Experts of a small language model.
Size: width 320, vocabulary 8192.
Experts: 64 experts in each of 13 layers, a sigmoid router.
Training: a variant of Adam for the experts, 8340 steps.
Below are experts of layer 3 (counted from 0) of a mixture-of-experts language model. Rows are named router (the router's row for the expert), gate (a neuron's input weights, with its number), up (a neuron's input weights, with its number) and show model dimensions 128-191. Each number is 128 + 32 x the weight over its row's rms, rounded and kept within 0 to 255.
Before each expert's rows: a language model's description of what the expert responds to; "comes after" lists some tokens at least twice as common just before its tokens as in all text. This comes from a sample of Wikipedia text that the model never trained on. Tokens count by the router's weight.

# expert 55
Digits inside years and dates, especially the third digit of birth years such as 1998 and 1991, and scores in tables.
comes after: " ", "9", "0", "1", "3", "6"
router [145 127 127  83 134 103 115  75 144 128 172 121 147 143 124 128  82 118 128 118 140 108 165 137 130 182 199 126 107 146 125  98  76 184 154 151 127 129 105 121 106 151  65 161 167  87  94 166 172 111 169  88 101 130 137 173 113 129  90 133  96 106  64 157]
gate0 [ 70 120 145 194 100 127  82 153 130 146 122 141 181 148 119 167 168  91 127  97 120 134 173 108 145 128 117 155 183  69 133 106 136 112 149 125  93 156 154  81 136 146 125 169 141 116  76 148  78  57 133 149 119 134  98 135 144  83 126 127 131 103 108 159]
up0 [117 137 159 100 129  72 107 224 125 181 164 143 119  82 127  87  90 155 126 152 142  85 147 178 104 130  87  90  95 126 123 103 173 150 117 112 183 138 155 154 187 120  98  92 135 148  98 157 141 147 109 108 143 151 106  96 122  85 146 168 140 144 105 157]
gate1 [106 126 174 141 144 108 149  92 111 108 139  99 148 115 163 130 169 110 175 109 140  84 119 158 101 124 177 116  78 145 104  84 132 123 150 121 100 144 144 149  94 187 129  86 142 141  94 100 133  94 128 155 145  83  84 189 109 129 157 149 154 161 235  62]
up1 [170 136 115 142 152 147 134 130 134  47 132 140 169 190  88 108  68  89 146 138 144 154 141  89 105 119 138 157 144 135 130  96 180 113 126 175 177 130  57 112 108  94  94 107 148  64 131 129  77 129 155 181 143 139 126 149 129 119  93 132 163  61 125 131]
gate2 [134 157 161 149 170 196  88 120 140 118 189 103 130 166 146 161  26 103 129 109  78  96 121 118 130 131 146 118 119 112 129 181 112 105  90 128 134 107 129 164 121 110  95 152 117 174 126  99 135 109 160 120  93 130 164 145 115 137 151 116 133 106 139  76]
up2 [126  75 124 139 121 112 162 137 147 149 119 164 132  61 156 144 160 102 128 122  58 119  84 145 111 103  95 128 152 109 174 137 125 165 170 168 125 127 120  77 149 117 114 155 168  76 104  76 192 116  96  73 110 128 157 162 137 141 101 126 151 221 147 124]
gate3 [136 181 102 115  76  95  96 131 103  87 120 137 180 123 137 101 132 148 168 134 171 136 155 104 112 127 150  83  81 128 120 124  83 103 165 153 104 144 147 140  43 133 108  99  76 131 149 154 165 107 106 154 152 111 131 118 124  91 146 138 122 115 137 132]
up3 [114 169 148 113  98  85 116 163 105 117 129 116 127 157 125 187 159 128  98 149 100  88  95 156 224 116 118 124 111 109 114 117 116 136 113 119 140 136 100  94  81 140 164 127  97 112 149  78  73 164  91 112  80 152 111 177 162  98 165 184 167 142 164 103]
gate4 [101 128 142 136  97 127 114 111 134  84 155 135 117 122 133 141 120 132  91  96 176 137  87 136 103 193 128 157  87 132  79  76 196  59 111 107 114 127 104 166 144  97  86 127 125  67 148 187 162 142 138 140  83 135 119 146 123 114  89 134 111 170 121 148]
up4 [ 79 152 140 155 120 164 103 133 160 141 103 153 140 102 107  83 214 132 116 107 155 166 113  82 106 112  98 142 140 123 110 144  99 196  48 165  65 131  73 109 106 204 153 145 118 108  96 168 138 153  98  63 176 119 122 156  98 110 132 124  59 130 154 117]
gate5 [139 167 106 112 105 103  94  96 151 137  97 104 113 208 135  80 128 176 147 107 187 128 122 122 111 148 149 119 135 120 212 140 102 111 153 109  99 127 129 123 127 156 125 120 149 175 151 151 136 118 138 183  78 122  95 110  99 196 136 100 119  99  40  54]
up5 [145 136 113 159  86 136 145 137 172 119 113 109  98 108 139 119  90 138  94 160 154 146 106  52 140 146 172 119 122 109 117 105 141  68 170 141 141 152 140 155  99 187 122 106 100 138 118 177 110 144 101  93 201 180 138 105 127 140  78 127 165 131 122 116]
gate6 [129  76 154 162 156 133 168  89 169  98 215 172 135 172 109  77 114 123 110 133  90 172 142 163 148 123 173 105 106 137 104 162 167 161 106  67 138 102 146  80 133 134 107  40 133 147 153 113 199  97 139 160  91 149 113 127 110 130 131  96 110 136 118  79]
up6 [ 84 135 197 135  28  89  99 176 142 117 100 152 131 169 110 154 111 173 174 144 128  63 146 102 149 120 143 120  83 149  98 142 100  83 116 131 194 157 166 149  93 131  74 149  90 133 187 135 136 156 133 150  99 176 129  70  90 159 107 126  72 137 153  92]
gate7 [143  66 142 124 135 173 141 101 114  97 162 167 111 117 183 104  85  69 174 147 130 193 114 101 151 143 141 131 145 119 145 151 124 102 164 118 133 178 148 119 163 164  78  96 153 131 112 112 222  67 142 132 127 106 120 194 130 151  57 141 149 131 137  75]
up7 [170 165 123 148 141 133  89 213 112 176  85 103  78  94 161  76 171 175 121 156 129  95 119 181 166 188  92 149 131 102 125  72 172  79  83  82 117 175 100 148  87 102 136 126 198 141 149 137  99 209 145 121 143 144 102 114  94  72 135 101 103 137 159 179]
gate8 [116 124 112 134 125 135 142 113 108 118  88 123 126  94 129 137 119 116  91  47 123 215 178 111 131 103  95 116 145  74 114  50 109  90  96 124 135 134  87  60  76 140  88 169  87 154 162 120 188  82 188 131 134 155 115 128 110 147 168 101  74 126 137 142]
up8 [164 165  49 136 115 162 188 150 122  93 162 133  95 149 165 102 160 110 152 152 101 135 159 158  74  71 154 136 145 128 179 137 146 150 197 180 139 117  89 107 148 110 179 131 141 109 127  94 118 147 105 113 140  97 180 124 142 110 133 123 138 157 156 147]
gate9 [149 175 164 169  91 126 134 124 119  99 132  84 123 190 113 134  89 110 119 128 217 125 112 168 126 136 107 163 120 103  92  59 101  64 132 156 126 144 122  98  46 162  96  97 161 119  84 116 175 167 135  91  82 142 128 127 130 135 122 161 120 174 148 123]
up9 [ 90 121 141  57 119 109 155  74 155 102  54  86 106  86 143  95 142  91 174 138  89  81 123 117  77 136 128 109 139 194 100 124 139 120 112 109 108 149 136 153 131 121 127 105 145 111 150 124 141 196 104 135 139 153 139  79 122  83 182  97 119 143 164  77]
gate10 [ 98 117 120 110  89  51 144 106 135 108 120 132 136 179 117  82 121 140  84 143 166 155 155 166 144 153 183  74 143 121 128  86 161 117 132 149  98 180 131 134 137  98 141 111 137  54 122 135 109  99 151 102 103 101 176 117 118 137 114 120 137 145 132 184]
up10 [138  88 107 133 133 127  99 178 160 109  73 158  41 107 134 161 145  84 104 162 148  90 106 130 171  90 110 167 162  70 109 138 123 161 117 106  96 149 147 104 183 124 171 151 193 130 155 142 139 131 110 127  99 158 107 112 133 104 135  86  97 104 146 146]
gate11 [149 162 113 154 117 101 111 133 156 109 131 135  90 160 119 109 118 141 108  59 201 130 116 132 127 119 211 108 150  85 170  77 142  61 123  88 128 104  90 142  78 133 154  97 115 127 104 162 120  50 178 142  78  64 107 127  64 146 189  79 108  88 115 138]
up11 [134 163 151  94 146 128 110 119 131 146  78 128 153 102 134 139 130 128  98 115 146  71  97  67 118 151 133 145 147 138 155 130  80  86 142 140 173 125 147 152 116 108 113 116 145 126 129 203 113 130 107 119 106 159 119  92 151 107 186 162 190 198 142 120]
gate12 [ 70 135 153 175  90 129  98 111 154  60 129  93  90  81 112  96  90 146 111 129 182 125 117  95 141  83 101 183 137 139  90 114 147  82 180  98  83 118 100 172  95 157  85 157  89 130 152 146 113  76  65 150 141 112  94  69 127 135 183  88 120 106 118 111]
up12 [ 80 135 123 141 117  67 166  87 125 100 180 172 127 103 160 157 166 112 149 148 147 123 111 104 117 133 142 149 139 109 103 129 127 107  85 147 147 104 140 105  94 171 141 151 179 149 106 136 138 154 158 143  84 146 113 109  74 138 127 143 104 104 143 118]
gate13 [184  76 131 149 108 116 175 123 133 195 147 165 108 125 105 120  65 128  81 120 123 156 101 127 159  80 201  81 102 117 152 110 131 169 178 102  96  78 100 116 140 105 121  58 129  79 130 175 150  82 154 108 129 100 154  91 154 113  84 119 109 110  93 127]
up13 [154 120 160 193 182 135 196 107 141  70 130 112 133 101 119 173 116 142  79 149  94 146 123 121 156 167 176  80 121 110 170 176 122 141 111 152 171 129 136 116  98  94 101  76 170 122 130 133 121 161  91 106  98 151 124 149 132 116 196 157 134 115  91  79]
gate14 [135  68 138 163  98 114 175 131 171 158 114 187  89 142 167 107 165  74 109  96 130 163 128  84 144 123 103 125 146 104 128  84 153 112 110 154 108  65 137 109 133 105 112 164 160 109 148 148 136 101 155 130 161 152 118  77 125  69 112 113  16  85 141  63]
up14 [117 133 102  86 101 100  88 129 179 146  98 154 134 130 143 132 140 179 198  48 184 104 129 130 114 109 123 104  79  69 156 152  73 159 167 114 119 108 175 170  43 169  74 115 145 129  87 124  73 122 143 157 100 122 114 111  56 133 100 120 116 161 133  53]
gate15 [112 131 110 141 121 166  86 130 130 114  97 138 100 154 112 108  97  99 133 109 184 120 146 110 119  92 162 184 137 108 143 144 110 112 145 104 125 180 121 107 121 157 151 112 152  98 180  98  89  88 129 122  69 129 114 127 134  94 117 105 108 146 114 167]
up15 [ 96 108 134 130  93  76 146 136 122  93 104  77  99 162 145 129 107 110 146 135 115 149 143  94 134 169  71 146 114 134 118  92 162 109 136 162 209 152 156 148 157 187 194  98  90 215 185 137 158 158 115 176 148 105 152 106 138 170 148 136 134 193 155 109]
gate16 [182 126 146 133 152  82  43  96 113 118 113 110 132  89 179 111 112 164 211 115 150  85 154 121 170 153  76 146 102 150 137 102 119  52 102 126 170  94  93 140 146 142 180 132 125 100 129 131  82 147 124 158 149 121 103 168  95 189 118  88  88  79 138 192]
up16 [ 97 100 154 187 125 148 142 106 166  94 154 101 150  96 131 112 124  89 151 158 110 171 156 131 169 111 126 133 131 158 133 119 146  97 112 178 127 100 133 119 146  72 157 104  85 118  88 149 147 164  91 120 108  69  93 171 140  80 132 139 158 114 127 185]
gate17 [135 100 124 129 166  98  75 169 150 132 139 104 166 110 131 125 103 199 158  83 150  93 128 108 150 153 111 146 105  97  91 136 133 110 126 170 104 129 114 102 152 115 106 105 120 131 147 128 131 131 162  80  95 152  96 158 113 143 123  99  88 130  93 207]
up17 [152 165  86 140 148  97 138 144 181 177 144 122 115 129 132 114 116 131 150  29 126 143 112 117 122  65  90 102 126  96 145 155 119 132 149  68 106 124 155 121 165 174 159 170 105 129 127 194 131  65 178 135 138 150 125 178 135 128 177 112 107 123 112  83]
gate18 [197 148 126 129 102 181 116  57 137 121 145 101  78  88 155 156  94 152 138  98 164 176 122  82 111 124  78  88 131 152 111 123 156 147 141 161 126 160  84 106 131 164 121  90 137 115 137 130 174  93 188 146 106 129  37 132 124 162 103 122 138 110  77 139]
up18 [144  95 125  97 114 149 162 139  85 166 104 135 141 102 137  83 137 151  81 102 151 100 160 138  92  95 104 123 108 127 144  50 133 125 195 142 132 112 143 160 131 114 110 149 181 146 216 192 167  49 115 109 127 110 114 168 124 173 107 131 124 187 109 135]
gate19 [167 171  94  92 116 126  61 160 118 113 168 129 102 138 144 187 137 158 121 126 107  66  80 135 119 127 104 133 143 110 144 176 154 123 163 167 160 168 107  86  44 145 110  98  85 137  88 128 110 120 167 126 183 148 160 107 125 162 116  76 109 169 127 137]
up19 [189 128  77  87 169 102  99 161 138 117 189  50 157 160 141 161 100  49 106 115  81  87  98  96  99  93  80 162 165 130 139 126 148 150 133 123 125  98 130 156 105 170 146 147 116  89 113 154  90  61 150 127 181  96 140  93 152 167 132 141 175 113  70  84]
gate20 [165 120 115 255 104 178 113  88 164  39  91 127 204  97 129 159 145  68 143 102 161 105  89  67 171 148 116 128 146 126 135 122 104  92 146 159 220 130  93 142  96  79 151 130 120 157 154 116 172  86  97 108 202  96  68 129 118 138 174  58 144 109 141 129]
up20 [119  67 128  92 109 158 150 142 107 123 155 109 120 146 136 118 111 138 107 155 132 123 160 113 119  66 106 129 138  98 160 206 119  95 112  78 150 117 159 149 103 133 133 154 138 109 112 156  65  97 102 115 122 128 132  70  98 131 129 131 153 150 186  85]
gate21 [ 84 141 103  87 140 130 111 138 119 108 128  63 120 162 102 142 211 142 154 119 142 143 122 176 118 129 149  92 167 214 100  77 133  94 148 163 152 132 142 109  89 122  72 163  90 119 134 164 133 127 143 134 116 102 105 131 154  45 115 128 128  77 132 124]
up21 [118 163 155  93  71 112 126 174  95 101 140 147 112 142  80 149 137 139 111 162 129 123  73 145 154 107 116 104 162 190 131 136 131 149 165 111 129 134 121 107 127 103 134 103 173 138 143  97 153 120 188 132 125  96  93 151 105 124  75  85 114 131  52 107]
gate22 [150 157 157 119 142 104  62 131 148 146 123 156 106 138 139 136  79 156 166 179 154 107 111  88 127 124 126 130 121  94 176 184 111 131  88 147 115 149 134 165  78 144 136  74  84 172 107 156 195 105 128 167 103 154  85  65 120 124 148 133 173 139 137 174]
up22 [113 122 145  84 116 129  71 146 135 133  99 145 144 173 123 136 100 181 135 133 174  56 124 169 162  97 110 131 151 171 123 128 179 119 119 120  89  90  90 118 127 170 119 130 102 185 139 101 150  72  58 185 147 171 186 156 127 134 142 148 173 200 115  97]
gate23 [101 149 133 128 133 100 110 102 128 122 135 106 142 144 113  77  86 160 131 170 143 123 139 216 112 106 147 153 117 145 108 145  81 170  91 101  86 117 101 133 138 139 140 139 153  93 135 205 145 113 135 161 151  92 172  50 108 116 162 135  97 130  67 123]
up23 [149 151  95 131 139 132 229  86 118 124 133 111 162 116 129  64 137  90  97 113 141 144 118  97 115 125 113 147  98 167 146 142 133 144 119 198 123 126 104 170  93 159  80 135 137 164 156 111 108 119 131 184  95 143 173 144 113 146 160 141 173 133  76 110]
gate24 [174 152  86 159 115 125 134  70 107 117 196 153 118 163 156 174 126 115  88  93  91 168 108  89 137 183  95 165 180 125 107 113  86 146 143 152 130 135 144  69  67 142 141 146 133 133 122 198 136 116 145 112 136 133  91 129 130 154 147  76 134 168 113  93]
up24 [159 122 109 111 117 135 172 139  65  91 156 155 153 119 156 172 111  71  64  93  77 131 114  93  87 133  86 151 171 170  71 122 165 154 161 183 182 146  90  98 115 112  92 159  59  84 159 179 118 114 114 121 149 146 147 155 163 157 120 136 151 189 129 101]
gate25 [ 94  95 169 194 154 161 118  87 132 129 128 142 167  98 161  98  70  85 177 183 147 104 191 115 107 171 118  95 124  94 119 106 170 195 153  86 123 222 142 162 158  85  68  87 153 173 129 115 176 103 111 123 133 146 101 149 119  85  90  96 134 134 138 133]
up25 [147 138 136 155  85 127 125 129 117 104 138 155 121  89 171 106 198 113 120 132 138 111 212 130 149 130 139 141  99  82 124 171 104  97 196 147 131 104 130 127 133 199  48 115 174 102 118 127 166 117 120 124 134 192 134  87 111 120  98 112 153  84 119  65]
gate26 [120  87 126 133 135 160 153 136 141 155 130  46 123 156  89 142 119 124 174 140 140 104 151 154 157  92 176 215  97 122 122 139 163 190 184  94 106 105 112 127  92 136 121 119 117 111 112 141 132  99 117 135  94 119 166 105 142  57 181 146 147 110  82 153]
up26 [118 133 129 117 131 110 129 108 153 133 137  96 133 115 142 113 100 112 119  67 166 113 136 105 178 116 184 202  49  97 121 153 157  97 164 133 153 152  99  59  26 104 154 123 112 104 174 100 156 114 178  93 116  96 153 168 101 111 146 150 130 153  98 141]
gate27 [139 193 204 125 155 120 127 127 135  63  99 106 157 118 155 153  26 127 115 138 176 143  66  76 125 144 131 144 137 148 136 142 138 151 146 143 146 116 137 132 153 112 126 117 103 107 139 105 104 161  89 142 124 182 142 159 142 170 113 145 131 148 104 130]
up27 [ 98 119 169 103 120 127 115  93 118 159 144 186 176  89 181 123 194  87 157 129 113  66 158  62 138  90 120 124 110  97 186  93 108 139  95  87 144 143 136 132 114  78 139 167 132 118 146 123 145 145 100 112 145 129 149 149 109 144 151 130 159 206 136 135]
gate28 [110  96 119 121  81 166 156 110 153 126 133 126 139  63 154  93 140 142 179 116  91 193 144 151 110 146 124 198 123 128 147 167 163 121 149 136 114 149 164 115  82 185 122  83 173 112 162 135 145 168  74 134 109 136  87 101 115 108 161 159 105 149 102 153]
up28 [107  89 137 126 128 129 144 101 132 101 143 107 148  61 103 179 138 118 161 136 117 185 131 129 136 119 137 178 137 121  96 105 118 124 129 158 134 159 150 105 111 171 114 103 130 139 172 101 179 108 133  83 195 126 124 139 173 100 163 184 133 135 123 155]
gate29 [207 123 140 146 112 149 150 111 185  85 147 122 156 108 129 111  67 117 115 156  67  72  82 146 146 162  70 107 121 121 127 142 100  89 142 144 164 155 181 106 100 163 154 100 110  96 187  95 167 110  85 153 125 125 132 163 123 121 132  46  70 126 144 170]
up29 [132 108 175 102  58 123 151  86  73  97 169 130 141 152 103  96 211 134 160 131 152 130 134  93 160 159 145 133 135 132 174 208 158  84 172 196 150 126  80 120 149 142 189 179  93 114 142 147 155 146  80 141 136 105 154 180 132 137 158 163 108 105 197 138]
gate30 [177 108 114 151 153 152 205 100 153 150 130 189 138 122 114  62 170 126  84 127 173  89  59 112 108 161 164 110 167 141 158 114 129 134 109 106 116 157  54 132 109  52 171 110 136 126 164 179 191  89 139 160 115  80 127 132 130 138 127 145 105 157  91 103]
up30 [ 88 138 155 101 172 154 142 126 114 151  39 181 140 170 135 168  87  64 118 122  76 111 102  62 125 102 166 149 134 131 175  96  97 146  52 169 125 154 141 101  76 134  93 209 119  97 158  91 114 169 172 121 151 135 139  98 102 128 162  80 138 152 166 133]
gate31 [148 110 126  96 131 101 110 156 111 157 129 221 158 173 102 128 217 196  90  80 126  89  72 136 150 136  76 121  98 138 143  86 108 104 134 158 135 150 164 133 129 126 106 176  50 127 105 135 116 136 134 120 154 178 140 143 123 194  93 136 111 162  65 130]
up31 [143  85 132 148 106 176 181 122 167 125 180  98  86 109 151 162 113 146  97 112 162 169 136  89 169 113  81 105 101 129 245 165 187 190 165 180 142  92 181 131 110 153 127 133 191  86 111  89  92 151 147  93 127 117 164  91  81 123 111 123 173 130  88 114]
gate32 [104 138 129 120 128 181 145 107 114 123 122 180 111 137 170 120  93 150 151 178 149 139 135 133 145 156 131 125  84  89 140 112  72 131  88  92  85 161 154 131 167 182 105 130 137 125  95 140 180  26 101 160 116 164 143 121 118 171  73  81 159 146 115 128]
up32 [124 125 169 144 108 146 143  88 126 114 156 140 107 127 148 104 133 111 103 216 113 111 133  76  91 111 128 128 152 108 138 143 126 129 167 127 131 139 126 108 167 166 153 135 138  89 114 173 228 101 105 172 118 122 153 135 149 180 108  73 140 107  73  76]
gate33 [ 99 167 147 120 114 131  77 134 123 143 101 125 116  79 123  73  96  73 109 146 105 117  89  78 131 148  75 148 100  73 120  83 102 163 131 160  91 159 150 127  88 178 112 108 124 179 126  98 145 110 116 133 158 105  80 145 168 208 133 131 132 125  80 160]
up33 [121 128 139 155 139 171 123  57 116  91 143  79 154 109  82 135 139 149 163 134 177 153 122 133 135 127 174  64 172  93 122 135 110 140 120 139 141 104 176 146 146  95 155 167 158 160 141  90 169 183 188 110 171 127 133 159 102  98 138  91 113 139 122 124]
gate34 [191 137 110 124  88 155 109  52 100  92 121 104 143 197 146 133  89  90 184 101 143 131 154 142  61 153 163 145 129 159 163 127 112  97 101  91 145 111 103 153 107 110 139 148  94 128 171 159 125 102 147 106 137 167 113 139 154 112 137 152 134  99 187  85]
up34 [123 172 207 156 183 115  79  88  97 108  80 114 188 107 155 138 159 108  86 124  93  73  89  99 146  93 128 125 154 100 174 119 117  93  83 138 155 157 179 183 152 139 139 101 112 106 134  97 148 112 109 184 120 105 146 157 112 142 181 115 140 174 147 100]
gate35 [ 93 117 131 143  62 138  99 194 139  83 104 188 110  99 141 110  99 132 126 112 132 136 121  75 111 186 106 172 158 177 125 115 108 109 106 143 166 178 159 124 138 119 148 123 127 112  90 161 181 107 121 183 130  65  94 167  31 168  99 157 124  84 122 153]
up35 [145 116 133  92 172 166 116  99 132 161 170 141 157 110 110 162  98  75 196 157  75 132 139 142 160 146 148 126 135  76  96 175 144 131 146 103 125 135 142  98 137 105 105  89 145 191 155 151  60 167 128 107 135 160 126  95 161  71 144 117 107 152 146 150]
gate36 [122 176  97 137  64 112 160  97 147 161 131 150 105 115  90 197 150 132 151  91 130 151 101 185  59  98 178 111 149 158 166 145 112 126 146 133 138 153 145  79 102 163 108  75 149 120 105  96 149 150 169 166 145 146 104 147 107 180 163 159 106 124  67 123]
up36 [ 44 105 124  84 102  82 141 110 160 107  61 108 131 143 106 165 108  92 159 114 122 103 125 178  76 113 107 138 127  99 102 115  58  90 183 120 157 156 107 120  99 134  90 135 184  83 138  53 136 115 100 143  91 106 118 175 132 128 130 116 155 185 116 208]
gate37 [149 150  96 145  83 112  54 101 171 131 123 110 124 141 165 142 126 161 113 115 185  99 129 117 127 129 145 168 168  84 108 104 142 106 208 152 223 131 132 142  87 103 119 130 126  89 103 228 127 120 127 196  63 115  77 113  98 121 219  88  94 114  96 104]
up37 [142 124 194 119 114 158 172 128 159  98 149 184 122 117 126 119 154 180 133 152 131 149 113  97 123 159 131 121  83 118 155 121 122 127   6  93  80 143 165  94  91 103 184  58 153 176 167  54 160  76 118  78 165  98 132 113 100 182 107 118 130 206 151  85]
gate38 [ 93 177 133 193 126 122 128  90 134 151 100 151  99 159 189 112  94 119 159  54 127  72  81 118 117 108 156 145 149  90 141 108  97 148 101 167 132 162 158 133 139 141 124 133 127 117 107  99  74  55 162 165  87 106 130 147  65 119 167 117  88 115 112 197]
up38 [158 147  91 142 136 114 151 161 197 119 120 156 127 167 146 100 187 142  67 163 124 141  86 151 120 126  85  98 151 151 141 128 161  83 126 179 116  69 133 132 159  94 138 130 175 143 144 104 165 123  99 123  97 105 134 157  93 100 121 105 185 138 151  64]
gate39 [145 154 139  94 179 152  85  69 150 151 102 177 188 161 160  91 105 133 120 115 243 120 116 175 108 153 121 203 134 116 117 102 142  89 124 159 125 160 140 118  82 161 115 146 110 107 156 146 110  89 129 186  74  99  89 149 153 117  93 111  63 111 123 123]
up39 [115 115 112 134 118 134  91  71 130 122 159 145 129 135 132 110  96 116 165 124 144  91 171 120  81  83 132 158  67  96 173  75 163  86 120 198 149 184 132 141  95 157 133 193 138 112 116 124 105 132 232 130 167 170 139 153 124 102  91 136 123 110 156 175]
gate40 [124 144 148 181 108  69 143 133 153 125 192 183  89 136 162 125  82 130 131  88 139 110 143 152 114 175 141 135  70 129 152 108  81  72  98 109 130 141 194 135 102 113 104 129 194  95 105 104 119 161 112 122 136 102  99 120  66 114 105 106 159 139 116  73]
up40 [147 107  59 100 165 158  87 149 108 151 102 118 161 101  88 146 175 172  90 151 155 172  96  88 127  88  72 119 161 116 133  92 114 186 155 197 144 154 128 162  66  89 197 146 113  72  75 164 127 132 159 172 148 131  86  99 200 128 167 207  79 138 176 125]
gate41 [155 193 177 170  75 130 117 136 137 147 158 112 147 116 130  80 153 106 137 126 135 112 156  99 124 144 115 152 150 172 107  95 129 159 137 186 155 155 155  64 141 104 102 118 170 189  83 125 177 149 122 144 122 127 130 162 144 171 144 144 129 160 141  81]
up41 [ 52 122 192 116 149 167  89 142  99  87 105 126 114 155 156  97 132 127 123  94 140 128  40 105 153 211 186 133 101 151  91 121  77 134 125 179  97 179  73 136  78 142 147 136 126  94 131 150 114 134 185 177 103 139  99 135 137 135 114  87  91 167 130 128]
gate42 [159 158 149 174 136 104 120 118 128 206 142 104 124 116 164 135 123 143  90  70 131  98  89 117  88 103 106  91 139 133 159 126 110 147 195  85 166  82 190 113 122 165 112 198 165 104  61 126 121 153 147 195 103 142 108 159 108 156 158 122 163 164 106 153]
up42 [104  87 195 119 121 123 150 167 108 114  82 170 172  94  78 120 131 122 169 179 122 143 164 121 110 143 124 135 121 162  64 141 129  91 136 145 160 159 141 128 106  80 179  72 120 161 166  98 119 119 108 149 168 155 147  93 104 140 104 146 160  75 113 132]
gate43 [124 175 106  70 133 129  95 105  98 119 105 194 145 160 202  84 136 137 137 137 115 183 148 173  83 168 154 147 151 206  91 148  92 135 151 129 142 131 122 113 149 148 117 145 129 160 127 186 146 176 119 166  62 151 101 179 119 197 134 109 198 114  76 150]
up43 [132 150 112 159 112 166 110 185 120  67 132 171 121 164 166 120 149 129 141 138 117 131 133 172 124 168 126 145 161 105 184 108 134 139 161 144  91  72 147 134 118 148 115 146 101  63  95  62 131 150 121  92 122  74 106 193  84 156  99  77 167 172 178 107]
gate44 [ 88 119 131 134 142 126  87 119 155 138  84 202 129 100 136  67  99  70 111 112 200 127 157 159 146 108 145 160 174 109 116 151  73 144 112 116  73 121 145 113 176 160 108 173 170  82 146 103 146 102 146 130 124 158 162 139 106 160 121 103  81  94 127  87]
up44 [131 148 127  96  77 132 116 131 134 161 115 147 146  92 162 100 118 154 186 123 153 150 132 152 160 141 105 159 108 107 100 164 104 130 110  67 101 130 130 112 124 113  77 155 119 114 123 114 120 170 149 114 158 162 162 104 127  33 120  83 168 125 100 151]
gate45 [ 78 138 130 154 117 116 109 134 168 126 148 112 140 182 141  79 105 117 184 137 159 101 144  82 170 162  77 166  73 114 146  74 143  99 120 147 102 187 121 153 111 190 142 157 132  90 134 152  96 179 127 134 101 118 153  68 118 146 109 139 104 160  91  83]
up45 [173 105  74 160 162 182 121 123 109 120 131 105 139 112  65 123 142 145 156  74 173 123 157 138 147 143  88  92 113 151 106 114 193 139 164 161  99 143 111 114 208 109 110 165  67 126 165 153 149 132 138 120 121 146 173  99 148  74  98 100 144  90  75 104]
gate46 [156 123 142 111 138 121  82 101 171 133  92 122 143 151 117 103 111 126 180 130 190 132 145 131 152 121 151 165  77  85 149  83 150  93 129 143 111 132  86 125  70 152 107 131 102  59  94  93 166 135  93 105 128 138  89 152 131 145 116 148  84 107 146 131]
up46 [172 150 104 206 144 117 157 154 120 133 115 116 105 165 112 139 135 101 134 170 109  92 170 170 144  99 101 155 142  95 199 129 101 149 143 188 154 141 137 100 129 124 140 132  94  57 142 119  94 143 131 171 110 170 121 115  95 131 117 179  92 165 143 153]
gate47 [107 130 121  88 126 137 108  80 148 102 157 110 139 110 140 129 155 109 184 142 144  88 166  88 142 170 171 136 178 121 177 139 136 156 115 112 144 148 156 145 134 118 131 199 130  88 129  62 102 103 107 148 148  38 176 198  72 102 178 137  94 152 137  88]
up47 [114 119 152 171  82 126 123 163 152 145 146 174  54 177 158 104  99 162 104 163 147 182  64 158 114 158 126 149 142 105 161 101 131  99 154 118 174 118 100 132 140 121 144  79  96 152 132 143 139 149 149 150  61 106 150  48 127 142 181  98 163 112  81 110]
gate48 [ 93 147 146  79 136 127 112 138 144  95 182 131 125 169 136 140  88  89 147 117 126 139 133 108  90 184  88 118 135 128  96 151  77 128 100 100 125 226 134 132 137 128  92 158 141 169  81 106 175 137 108 106 181 150 117  81 101 162 124 123 127 108  83 142]
up48 [134 132 121 125 130  98 126 105 156 117 163  83 206 142 150 100 133 185  94 116 147 138 107 131 126 181 132 122  86  97 124 152 200 146 126 104 128 100 101  86 151  95 156 177 134 171 146 107 139 140 179 151 209  86 221 149 118 194 134 140 154  97 168 120]
gate49 [157 184 129  94 111 106 127 153 151  33 104 118 178 125 136 127 165 124 110 161 118  97  85 106 178 147  86 135 110  81 164 113  81 156  96  71 137 175 104 123  82 190 137  93 126 155 118 144 139 134 119 139 109 161 123 168 155 138 148 119  95 186 114  77]
up49 [133 109 149 145 196 147 115 154 154 184 112 127 138 183 132  84 141 162 142 162 111 150 152 143 184 130 138 128 105 113 172 122  48 146 143  63 150  75 115 155 100  78 138 117 167 132 144 106  92 122 121 141  98  73 154  79  96  95  64  84 144  92 123 145]
gate50 [129 112 119  96  68 115  88  89 108 109 117 113 149 178 123 105 204 152 123 184 140 182  98 159 138 160 121 117 166 155 149 134 153 135 147 130 103 141 103  73 141 125 151 112 150 131  63 156 158 111  71 161 126 117 118  98 119 126 126 174 149  77 104 146]
up50 [113 176 135 178 143 103 159 156 172 175 176 172 133 141 136  94  82 146 138 116 128  72 137 128 169 124  93 113  81 104 112 119 111 170 117 143 134 123 146 177 153  80 122 162  71 123 147  77  94 148 187 119 126 112 107 155 110  88 103  71 114 186  87 165]
gate51 [109  96 173 161 101 101 124 151 191 144 164 168 120 126 158 114 133 132 100 110 179 113 132 171 129  99 171 145 110 129 139  97 173 104 154 188  85 137 116  90  90 109 136 118 200 106 167 112 106  99 136  85 140 105 143 118  81 141  89  87 153 111 145 103]
up51 [167 127 156 167  80 109 159  91 168 140 123 110 109 156 155 121 150 147 109  63 142 124 118 167 139 152 115 131  98 161 119  98 121 147 129 117 100 100 180  89 156 125  89 114 182 113 207 171 138  73 159 111 106 165 110 115 130 197 136 144 170 133 103 104]
gate52 [174 153  80 153 125 131 101 112 120 131 105 123  98 127 139 148 109 140  64 115 106 201 151 116 118  99 123 116 163 161 133 143 153 154 174 118 140 168 137  99  77 131  93  86 159 138 118 180  88  80 148 139 131 158 129 152 135 104 155 113 124 146 142 138]
up52 [115  57 181 132 141 144 147 133 103 162 118 181  85  96 142 153  67 130 167 149 112  93 171 149 134 106  83 129 119 133 122 167 116 168 111  77 147  82 240 180 139 120 123 142 138 130 162 105 166 108 111 160 160 128 140 113 108 145 154 152 158 128 141 106]